From a checkpoint of a small mixture-of-experts model trained on Wikipedia.
Size: 12 layers, width 128, vocabulary 2328.
Experts: 96 experts in each of 12 layers, 4 picks a token, a softmax router, 12 empty slots to pick.
Below are experts of layer 6 (counted from 0) of a mixture-of-experts language model. Rows are named down (a neuron's output weights, with its number) and show model dimensions 0-127. Each number is 50 + 15 x the weight over its row's rms, rounded and kept within 0 to 99.
Before each expert's rows: "raises" lists some tokens whose logits its average output raises strongly, later layers aside. This comes from a sample of Wikipedia text that the model never trained on.

# expert 52
raises: "2", "8", "7", "0", "6", "9"
down0:48 66 62 66 39 44 55 31 40 50 58 47 44 12 43 39 68 66 44 71 41 21 54 37 49 27 17 48 53 62 34 66 37 47 32 54 43 36 61 48 42 62 42 18 50 18 64 49 63 48 77 26 56 58 51 54 66 29 71 61 77 38 54 38 49 53 80 68 58 47 63 74 52 36 40 43 35 45 56 60 47 27 33 44 49 39 45 52 40 74 30 39 46 49 49 67 63 65 37 33 38 41 73 52 47 44 38 35 54 18 70 50 26 41 35 73 33 45 74 15 62 45 52 43 23 30 56 31
down1:68 77 24 41 45 28 49 50 51 50 35 31 53 25 64 25 49 53 24 67 37 65 52 62 44 58 41 41 31 21 52 33 38 54 54 59 48 68 57 54 47 55 67 34 60 40 51 82 46 38 56 34 60 52 46 87 49 47 68 59 53 68 41 25 43 60 18 60 44 45 57 39 53 52 44 60 73 55 30 38 36 40 35 74 47 12 40 36 33 58 49 63 56 42 45 26 27 38 63 66 23 62 49 37 30 26 51 71 63 59 35 37 35 80 64 60 43 46 59 25 71 30 56 40 56 44 65 21
down2:23 28 46 30 67 40 34 43 41 48 62 56 25 78 43 48 30 41 70 66 45 53 49 24 76 45 61 32 54 58 42 99 53 37 38 54 31 53 43 66 63 61 30 31 50 62 44 67 57 36 56 64 63 21 60 60 53 40 39 59 50 50 62 41 44 65 45 67 61 13 66 47 35 34 54 40 54 48 46 54 50 18 74 65 53 53 35 56 78 45 34 59 42 41 32 40 72 25 41 46 77 76 50 27 39 70 27 52 55 31 64 55 22 50 57 38 75 42 45 52 48 40 59 52 40 56 34 30

# expert 69
raises: "l", "i", "ia"
down0:53 71 57 50 44 40 40 47 73 36 50 49 15 20 51 49 56 53 56 38 38 40 37 48 40 93 44 39 72 34 68 35 26 63 76 68 44 26 32 67 52 66 53 48 29 61 61 33 30 52 50 48 50 57 52 62 36 48 39 74 41 58 70 42 38 49 59 84 41 41 81 54 39 41 25 32 40 55 41 36 48 35 55 46 50 29 37 59 94 44 50 56 66 57 57 60 56 58 51 38 21 32 31 46 63 45 67 50 40 64 25 27 57 61 36 57 60 62 86 45 57 65 59 30 38 26 44 57
down1:54 43 22 38 55 43 39 54 74 40 41 51 61 25 52 87 72 70 63 42 48 41 73 60 44 83 46 63 37 57 64 42 61 67 64 97 32 42 29 37 44 44 52 51 55 43 45 47 46 73 60 43 57 43 55 40 53 62 54 56 51 53 53 58 53 59 66 67 32 78 67 43 67 71 40 82 57 38 35 54 63 62 42 42 26 50 47 47 63 44 19 63 67 64 68 45 49 29 73 45 19 65 62 43 50 29 55 37 79 72 27 42 44 63 49 45 42 60 59 37 42 19 48 64 30 48 30 24
down2:55 61 47 39 48 70 32 36 38 74 47 52 51 41 63 60 36 21 27 48 34 36 55 55 42 71 55 54 52 38 36 55 50 22 81 63 56 76 51 46 61 44 58 49 43 52 13 25 66 35 26 33 71 35 35 53 64 50 44 29 52 37 37 55 26 70 10 58 45 70 56 38 27 37 34 51 66 51 60 69 58 32 38 60 38 45 60 64 34 43 20 56 60 53 54 59 49 29 67 48 07 41 53 47 45 37 34 63 68 82 43 58 68 60 40 71 36 66 62 32 32 55 39 33 36 64 48 47

# expert 91
raises: " |", "ed", "ing", ","
down0:47 29 59 94 50 63 44 58 65 43 40 32 56 46 25 54 51 56 48 63 44 53 43 50 60 47 62 56 53 67 71 47 49 52 53 37 61 60 55 25 71 62 57 48 45 73 32 49 24 71 59 47 43 67 50 56 38 76 60 43 63 39 26 68 22 38 41 65 54 60 14 45 21 50 52 55 50 43 58 64 37 40 64 62 31 46 27 33 59 52 67 60 47 06 45 45 63 14 35 75 31 68 58 59 50 39 61 70 41 49 26 44 35 69 75 46 50 49 50 51 62 17 36 58 54 37 63 14
down1:40 57 40 55 36 62 43 66 46 70 53 40 54 35 52 58 40 90 36 06 78 64 49 65 46 65 38 41 60 56 73 17 51 60 54 49 50 39 46 25 60 67 55 44 49 30 34 66 42 50 70 70 39 65 54 48 65 23 60 07 72 44 46 59 48 31 43 59 47 72 39 72 62 42 56 63 55 46 61 67 44 48 35 64 39 49 68 55 21 47 47 33 67 26 58 45 52 62 41 24 64 60 48 72 34 37 52 52 56 33 68 34 78 54 47 34 72 42 37 57 42 63 39 63 37 81 69 39
down2:50 46 58 61 58 19 80 56 67 50 76 75 60 63 78 45 51 51 47 51 49 31 56 60 71 64 35 63 64 60 31 31 41 42 70 57 61 27 67 51 29 49 36 48 63 49 48 90 34 50 49 39 49 47 41 32 42 46 25 40 12 50 37 36 66 44 40 43 35 40 60 51 62 51 29 47 37 41 51 46 67 60 31 56 55 47 55 82 55 50 31 37 44 90 47 18 48 67 47 75 64 54 32 42 61 29 17 58 63 30 60 60 39 37 67 56 30 40 78 63 36 41 71 44 33 41 50 56

# expert 82
raises: "1", "c", "2"
down0:72 57 51 31 33 28 54 62 39 34 41 51 47 82 51 45 56 50 59 44 51 63 67 65 36 65 67 26 48 42 68 52 35 59 37 41 34 51 55 53 47 54 50 50 36 30 27 61 42 52 58 51 37 43 79 41 12 34 46 31 45 85 35 56 33 64 49 61 53 67 53 61 60 85 31 51 15 61 36 34 55 53 46 65 75 18 55 29 35 44 65 35 83 51 67 55 72 46 51 52 17 46 43 51 39 59 49 40 42 55 82 37 25 79 57 73 40 68 34 41 52 54 40 47 25 39 54 61
down1:58 29 47 72 75 65 70 62 77 63 41 18 48 42 56 51 60 70 54 47 49 32 60 28 69 48 37 44 25 60 91 35 49 69 46 58 27 80 53 40 58 66 82 37 41 51 27 67 41 61 31 42 11 63 59 34 66 68 52 54 32 82 74 58 48 36 47 43 50 63 52 52 61 67 65 60 45 44 79 55 56 47 66 49 55 70 39 64 27 43 70 30 47 52 51 40 33 42 65 70 49 83 63 55 36 37 57 44 59 37 22 56 53 41 56 66 62 57 46 50 45 56 71 58 39 48 65 39
down2:36 40 49 13 27 73 55 54 60 62 45 14 38 44 52 70 52 59 48 39 80 38 65 53 66 36 50 64 39 12 58 08 55 46 40 29 52 50 62 51 23 45 70 42 65 54 39 20 34 44 41 09 45 23 36 45 70 58 31 65 48 66 45 46 62 35 73 50 39 41 28 25 64 23 35 54 35 62 56 47 48 41 44 40 55 34 42 36 34 51 46 39 35 49 45 47 81 54 44 76 42 44 64 54 58 35 47 56 46 51 57 47 56 61 69 65 62 45 35 77 66 38 46 40 54 41 73 40

# expert 0
raises: "\n", " This", " The", " It"
down0:14 51 37 67 22 86 61 44 38 23 64 69 46 78 49 54 63 26 61 67 28 64 39 61 42 59 65 73 26 34 34 66 56 39 43 58 55 44 57 44 77 23 49 38 74 43 54 18 63 34 63 60 75 63 58 55 51 24 48 56 72 72 44 32 75 60 62 69 36 66 61 54 58 35 55 42 42 36 62 66 38 39 60 63 40 61 31 37 59 61 37 76 52 77 49 50 61 59 66 67 62 42 40 77 51 48 51 66 49 68 62 41 57 55 58 71 49 35 46 47 36 55 33 47 61 46 32 72
down1:07 47 52 84 53 35 37 60 55 33 53 52 36 32 51 63 61 45 23 86 45 42 81 51 39 46 63 36 49 33 55 36 39 48 54 51 69 38 72 58 47 47 40 52 73 60 56 58 47 48 45 50 51 38 41 46 44 47 54 65 35 32 47 23 68 68 67 55 39 67 70 22 69 20 27 40 28 53 46 59 47 56 54 37 26 40 75 46 33 28 42 18 45 51 73 48 31 35 26 75 46 48 36 47 84 52 65 75 42 39 64 57 59 75 40 40 65 44 62 45 54 61 68 64 55 53 31 49
down2:62 43 55 67 28 25 67 58 53 59 34 40 49 41 39 28 54 35 36 63 49 37 22 27 61 45 40 78 14 42 44 47 40 57 49 53 80 55 45 60 50 54 63 54 44 30 64 43 32 76 50 67 44 78 81 46 28 42 63 62 72 58 53 33 42 68 66 42 47 50 58 75 17 50 56 66 41 63 71 53 63 65 58 77 48 35 55 34 71 49 47 37 72 59 59 91 54 53 66 70 56 59 45 73 31 31 67 31 76 47 31 39 51 50 77 71 45 55 54 41 51 58 49 64 23 43 52 47

# expert 37
raises: ".", ":", " |"
down0:34 63 55 64 67 45 60 36 40 55 61 28 48 64 63 32 61 55 64 31 53 69 43 51 28 31 29 38 43 37 76 32 55 39 21 46 57 52 60 37 46 51 24 83 42 36 40 34 44 58 62 48 40 21 16 43 73 48 11 49 47 41 48 47 33 59 40 40 31 24 47 48 66 44 72 62 64 73 21 57 56 49 32 76 58 46 43 65 78 72 37 49 63 53 69 28 44 46 24 36 44 51 66 54 46 39 44 66 62 45 46 72 78 37 56 29 51 24 24 57 42 66 44 33 38 55 50 65
down1:36 56 74 14 70 59 32 52 32 59 52 35 67 31 51 81 53 32 49 44 51 51 55 61 41 93 46 56 63 64 47 70 57 21 36 50 39 46 46 27 56 57 30 61 54 38 50 27 52 23 66 49 32 67 87 35 32 39 57 25 64 64 33 41 49 51 58 59 29 48 66 47 33 43 55 69 34 48 32 51 69 67 68 46 51 53 26 42 34 32 44 50 63 65 44 42 51 46 61 74 32 48 32 35 54 45 53 60 45 81 48 46 99 65 41 52 38 65 63 59 45 26 53 49 55 27 62 43
down2:53 20 54 50 53 41 49 61 44 36 52 39 73 79 61 20 35 52 72 59 84 30 49 43 36 26 59 55 33 31 64 44 44 47 42 61 46 45 46 50 56 73 36 67 65 71 47 76 50 55 44 66 46 45 48 44 42 73 57 38 45 64 51 87 66 55 33 56 40 48 50 50 53 71 62 39 53 64 55 70 57 23 39 50 70 60 29 74 15 68 40 64 36 24 39 55 40 82 25 73 37 42 55 55 33 23 80 34 64 38 45 80 41 55 54 43 52 43 31 60 39 33 64 39 36 35 33 44

# expert 74
raises: "-", "i", "os"
down0:68 43 45 41 46 47 46 40 49 58 27 47 59 91 49 42 49 71 41 67 44 34 59 42 61 48 60 72 61 22 48 60 67 47 33 58 45 48 45 36 52 45 59 77 33 40 84 35 67 62 41 51 47 25 47 51 42 47 53 33 62 62 63 46 53 68 68 64 45 37 48 20 48 44 39 23 57 60 58 69 43 57 69 62 72 36 71 29 69 39 68 44 78 26 30 91 52 91 57 38 57 27 73 36 47 29 54 50 80 64 48 44 49 45 46 35 52 40 40 49 49 44 62 77 55 43 41 18
down1:55 33 66 68 44 66 23 45 42 21 28 30 51 40 44 21 59 59 62 50 56 31 54 50 79 42 39 53 51 63 23 32 29 73 16 47 75 21 49 42 41 46 60 79 56 60 55 46 42 57 35 62 32 39 48 50 48 40 44 46 58 48 63 47 45 85 37 45 34 57 69 47 40 40 23 69 55 70 38 66 74 39 69 72 38 63 31 56 62 60 57 35 49 47 39 34 71 37 27 30 18 50 58 73 21 67 46 37 53 36 65 31 28 38 64 64 56 43 43 31 47 57 48 39 44 51 69 59
down2:38 38 58 36 35 71 57 77 45 21 43 24 43 40 66 57 41 33 46 29 41 72 42 39 48 44 31 71 31 54 61 36 65 54 59 51 40 29 29 12 50 75 58 50 78 57 40 55 49 39 27 40 50 65 63 57 57 56 48 70 31 54 37 41 57 39 41 23 26 52 56 63 75 50 55 65 59 53 24 68 54 46 60 52 58 77 33 19 63 46 40 42 34 66 60 59 33 29 59 58 62 31 74 53 64 45 70 55 68 50 64 76 51 58 25 39 76 55 41 17 56 70 42 61 46 67 43 26

# expert 28
raises: "2", "1", "z", "et"
down1:23 21 81 62 65 47 50 80 53 71 51 29 34 32 38 69 57 62 31 31 22 75 60 73 76 35 47 51 72 51 31 28 58 68 34 44 69 44 47 36 69 44 46 55 42 50 53 36 56 41 42 87 60 49 23 57 37 40 66 38 46 56 19 51 29 47 44 34 41 43 50 57 60 56 43 51 36 54 43 33 43 48 37 55 44 55 40 50 55 70 55 33 33 68 44 36 42 53 11 28 71 30 45 66 37 37 39 75 44 35 37 52 55 55 23 51 62 67 60 51 53 39 71 43 39 73 76 54
down2:70 24 60 52 30 67 49 54 91 59 33 36 31 13 71 58 63 67 29 44 43 62 54 67 81 50 66 31 60 39 46 34 29 60 35 43 84 39 33 36 61 63 31 49 60 25 40 48 60 39 37 53 55 33 50 59 49 67 24 41 54 72 49 62 54 74 26 54 61 33 29 70 55 55 31 50 32 51 55 48 85 41 44 39 51 49 54 50 49 53 66 56 05 45 63 63 45 87 55 48 62 40 28 59 38 47 59 37 63 56 47 43 46 54 67 55 64 55 60 48 50 43 42 44 75 58 28 58
down3:47 43 63 39 47 55 38 46 34 26 50 44 39 72 39 69 63 65 24 52 35 33 72 46 37 43 52 33 54 49 27 37 75 74 41 48 56 55 54 63 43 62 57 20 38 53 39 58 67 46 40 34 62 33 54 50 69 55 46 74 60 69 34 50 53 57 83 53 47 51 67 59 68 41 43 62 35 42 48 53 46 47 29 50 57 71 49 55 50 56 54 07 48 46 40 57 65 57 42 61 37 18 47 37 49 36 66 60 48 14 62 49 53 39 73 26 54 39 09 51 55 41 56 63 90 48 00 62

# expert 75
raises: " However", " The", " They", " This", "\n"
down0:28 44 48 33 57 33 41 36 13 60 60 66 52 42 10 56 41 38 71 61 46 15 53 45 56 37 73 30 50 43 60 42 50 66 52 77 46 57 55 52 59 20 62 59 41 59 34 42 43 62 27 29 48 73 53 65 39 51 35 54 71 63 79 35 67 56 49 70 45 39 46 55 51 77 48 41 55 51 20 43 37 42 39 53 44 58 59 61 90 49 39 43 64 54 74 61 53 45 78 41 57 22 48 48 55 71 39 50 52 38 13 69 76 48 42 51 20 63 47 26 42 29 49 43 54 50 55 31
down1:53 46 30 63 42 23 46 35 20 65 58 53 51 51 70 73 63 42 42 50 65 40 65 43 34 69 16 41 79 72 80 41 74 69 22 34 41 41 61 71 63 45 41 83 42 42 40 53 40 45 50 55 32 59 52 55 28 39 54 55 42 74 53 52 48 54 44 42 59 49 56 42 47 54 58 14 44 54 42 41 37 47 57 56 30 58 61 44 72 59 72 37 43 39 61 31 57 48 57 60 60 69 39 36 02 52 75 55 29 72 25 68 71 75 47 59 38 35 53 36 52 43 57 67 79 42 66 64
down2:47 43 52 34 79 43 56 41 47 58 53 65 57 59 35 34 28 33 60 52 31 72 61 42 61 51 42 63 64 41 41 38 78 41 31 48 66 73 37 57 51 53 37 49 69 71 30 46 60 46 37 61 58 48 32 54 26 48 40 26 34 51 48 47 51 61 58 24 33 47 48 51 44 53 57 74 53 47 14 45 40 57 73 73 82 51 41 64 48 68 66 51 34 40 79 21 65 85 83 44 66 50 52 61 34 52 25 61 50 54 54 71 37 25 47 45 33 47 64 25 41 58 62 88 59 57 30 21

# expert 90
raises: "vers", "ly", "l", "ther"
down0:48 46 47 58 32 73 66 63 34 53 47 48 55 46 41 70 36 44 40 56 53 79 59 83 67 56 64 44 29 69 38 46 39 27 39 61 54 52 51 58 64 53 53 36 50 32 10 61 67 21 29 66 48 54 50 37 45 47 37 70 29 62 45 40 63 43 58 45 53 34 39 47 54 57 74 43 52 45 34 59 55 37 11 23 68 49 37 51 59 44 69 59 47 48 62 36 48 37 50 51 66 17 19 53 62 40 56 51 57 45 31 61 46 78 24 50 57 32 11 26 29 72 84 66 55 21 53 44
down1:60 81 60 62 50 57 52 36 47 35 44 35 49 68 62 49 58 40 51 54 51 61 74 45 59 61 46 52 25 30 23 50 42 78 23 56 56 45 75 28 67 23 35 44 46 52 29 75 23 44 37 28 40 41 86 40 23 72 64 43 56 79 79 61 54 54 34 34 58 61 52 54 70 53 26 49 48 56 65 60 63 15 43 74 43 27 28 54 54 24 68 52 37 52 51 40 51 43 56 28 37 24 79 30 56 47 51 62 37 51 43 47 50 46 61 58 70 41 69 48 40 39 66 67 65 45 36 35
down2:48 65 35 26 48 55 57 30 47 26 69 47 55 45 42 89 44 33 55 39 36 65 44 64 62 44 59 72 61 47 54 53 64 56 55 50 29 55 51 20 47 69 27 60 80 56 61 36 34 65 61 47 41 51 62 65 51 65 67 46 65 38 12 28 54 57 31 51 34 79 56 63 55 60 36 71 63 44 47 34 43 55 60 52 28 58 45 29 51 31 55 50 64 57 14 66 46 56 33 16 60 57 41 66 66 49 55 63 55 46 67 48 63 22 66 46 69 46 46 40 38 66 73 32 82 49 86 26

# expert 85
raises: "-", "|", "="
down0:39 18 71 54 35 44 45 60 10 60 34 76 34 80 92 61 54 40 40 54 43 45 66 46 50 63 27 45 47 60 82 77 33 43 52 69 53 61 30 34 30 66 30 60 36 55 59 57 33 55 40 42 42 57 54 52 65 86 61 52 55 57 62 62 60 71 56 50 17 53 67 45 58 47 41 07 33 32 50 46 28 52 31 51 44 34 62 48 54 50 26 58 69 72 73 51 34 48 57 42 62 46 65 58 58 38 62 44 53 37 53 46 52 59 75 68 27 49 46 33 51 65 42 56 47 38 33 71
down1:92 44 69 63 37 69 73 55 53 31 43 14 48 21 25 34 36 59 58 05 46 41 28 41 61 57 50 66 27 41 35 69 30 34 18 52 40 25 63 60 49 44 56 45 60 47 60 57 41 31 36 49 35 60 57 38 44 53 37 35 58 40 46 68 10 23 72 57 09 63 60 61 51 58 32 50 57 56 58 37 48 21 50 55 54 72 32 45 59 43 44 51 49 36 43 51 64 61 53 46 47 44 51 57 47 65 62 64 81 54 70 51 33 40 78 50 36 44 43 52 57 42 43 52 38 36 48 51
down2:49 49 38 51 56 18 59 62 62 32 68 55 36 48 87 34 41 60 57 23 47 58 40 52 17 51 28 60 58 49 52 48 38 65 46 28 52 42 60 46 61 41 66 54 32 40 66 71 60 35 29 43 40 61 41 40 59 34 56 73 56 44 86 70 27 64 28 56 69 35 75 72 53 29 43 47 28 49 40 47 71 60 59 35 46 61 59 49 65 70 52 43 48 47 45 41 46 00 55 35 46 57 59 68 61 55 47 57 27 64 61 53 54 47 17 45 18 33 59 48 40 41 62 40 32 29 47 41

# expert 13
raises: "ing", "e", "o"
down0:81 32 62 42 59 58 29 63 54 39 55 44 60 36 42 57 38 55 38 62 42 80 48 52 58 42 66 53 23 26 59 25 49 48 60 48 43 32 58 49 41 26 64 05 60 30 53 68 57 31 56 51 50 38 84 39 42 44 74 41 60 52 88 56 54 50 47 73 62 46 49 76 54 43 63 58 55 64 57 74 53 47 74 63 75 53 67 16 53 66 62 55 43 61 38 43 27 81 35 54 58 50 60 47 54 74 59 68 30 46 60 64 32 27 62 62 56 50 67 53 40 68 80 21 62 56 53 52
down1:30 44 32 33 74 60 45 42 40 29 72 78 24 52 61 59 43 71 48 36 46 46 57 32 54 66 62 27 54 62 56 42 39 68 51 34 54 42 57 36 57 48 32 65 39 36 29 53 62 61 44 55 59 58 59 68 40 53 56 55 71 29 19 78 55 40 69 47 59 46 62 26 31 74 77 55 59 36 32 77 44 43 49 18 39 54 56 33 56 54 60 24 31 44 44 35 64 55 36 16 52 50 23 28 78 29 37 46 42 40 52 16 34 49 68 58 40 41 19 69 62 61 37 49 36 55 62 57
down2:35 62 45 61 65 64 66 69 39 50 35 40 57 53 59 67 62 48 53 31 51 55 44 25 35 48 83 22 43 51 61 36 55 49 68 45 60 74 31 55 55 90 62 39 67 74 55 55 65 40 55 25 79 62 48 66 38 56 45 34 50 72 89 58 46 33 56 44 47 43 59 40 36 49 56 48 61 71 71 41 33 33 48 35 57 63 48 62 28 66 24 45 28 56 51 61 53 66 42 58 64 60 42 37 56 32 37 25 34 59 12 52 41 52 54 44 35 49 56 61 52 39 63 56 66 14 85 15

# expert 47
raises: "A", "L", "I", "R"
down0:10 42 29 58 63 67 26 54 30 62 31 54 44 56 05 45 37 48 47 27 73 46 71 37 56 43 42 24 24 56 63 46 42 60 52 30 46 41 35 41 43 54 40 25 48 51 63 34 61 42 33 17 26 40 56 59 41 34 44 61 63 54 41 52 44 64 40 70 21 46 63 69 63 65 68 69 36 41 59 29 48 44 40 66 46 49 71 49 69 47 44 59 52 60 63 48 59 29 14 42 83 62 74 67 68 40 35 58 80 53 44 70 46 34 59 62 59 42 29 56 47 37 49 49 55 73 47 54
down1:22 55 50 58 54 64 45 53 49 57 76 76 46 39 58 50 36 64 41 55 43 70 27 51 44 51 61 54 36 48 31 82 53 52 52 38 39 51 27 45 47 43 40 32 50 37 47 32 25 60 53 34 41 62 64 63 45 47 37 81 44 77 46 61 64 24 78 33 58 40 40 31 46 38 25 29 29 49 34 29 40 59 60 83 54 55 37 41 71 54 62 61 27 47 55 58 50 42 55 58 61 48 54 50 19 36 41 58 60 43 54 56 36 67 22 05 38 54 66 28 74 35 28 58 44 11 32 42
down2:78 72 59 81 72 64 59 68 42 76 51 73 44 44 55 46 42 53 70 76 76 76 46 48 29 81 39 19 65 24 48 36 44 57 43 47 55 46 57 32 55 20 49 41 50 65 62 54 41 68 46 45 42 59 53 52 53 86 41 44 61 52 67 33 67 71 60 51 50 75 53 57 56 81 35 38 27 58 30 61 49 59 69 60 44 29 51 47 60 49 31 64 44 48 61 48 58 66 71 49 65 71 53 55 32 21 47 59 55 38 64 61 52 51 65 32 66 64 49 50 39 74 14 45 61 25 31 57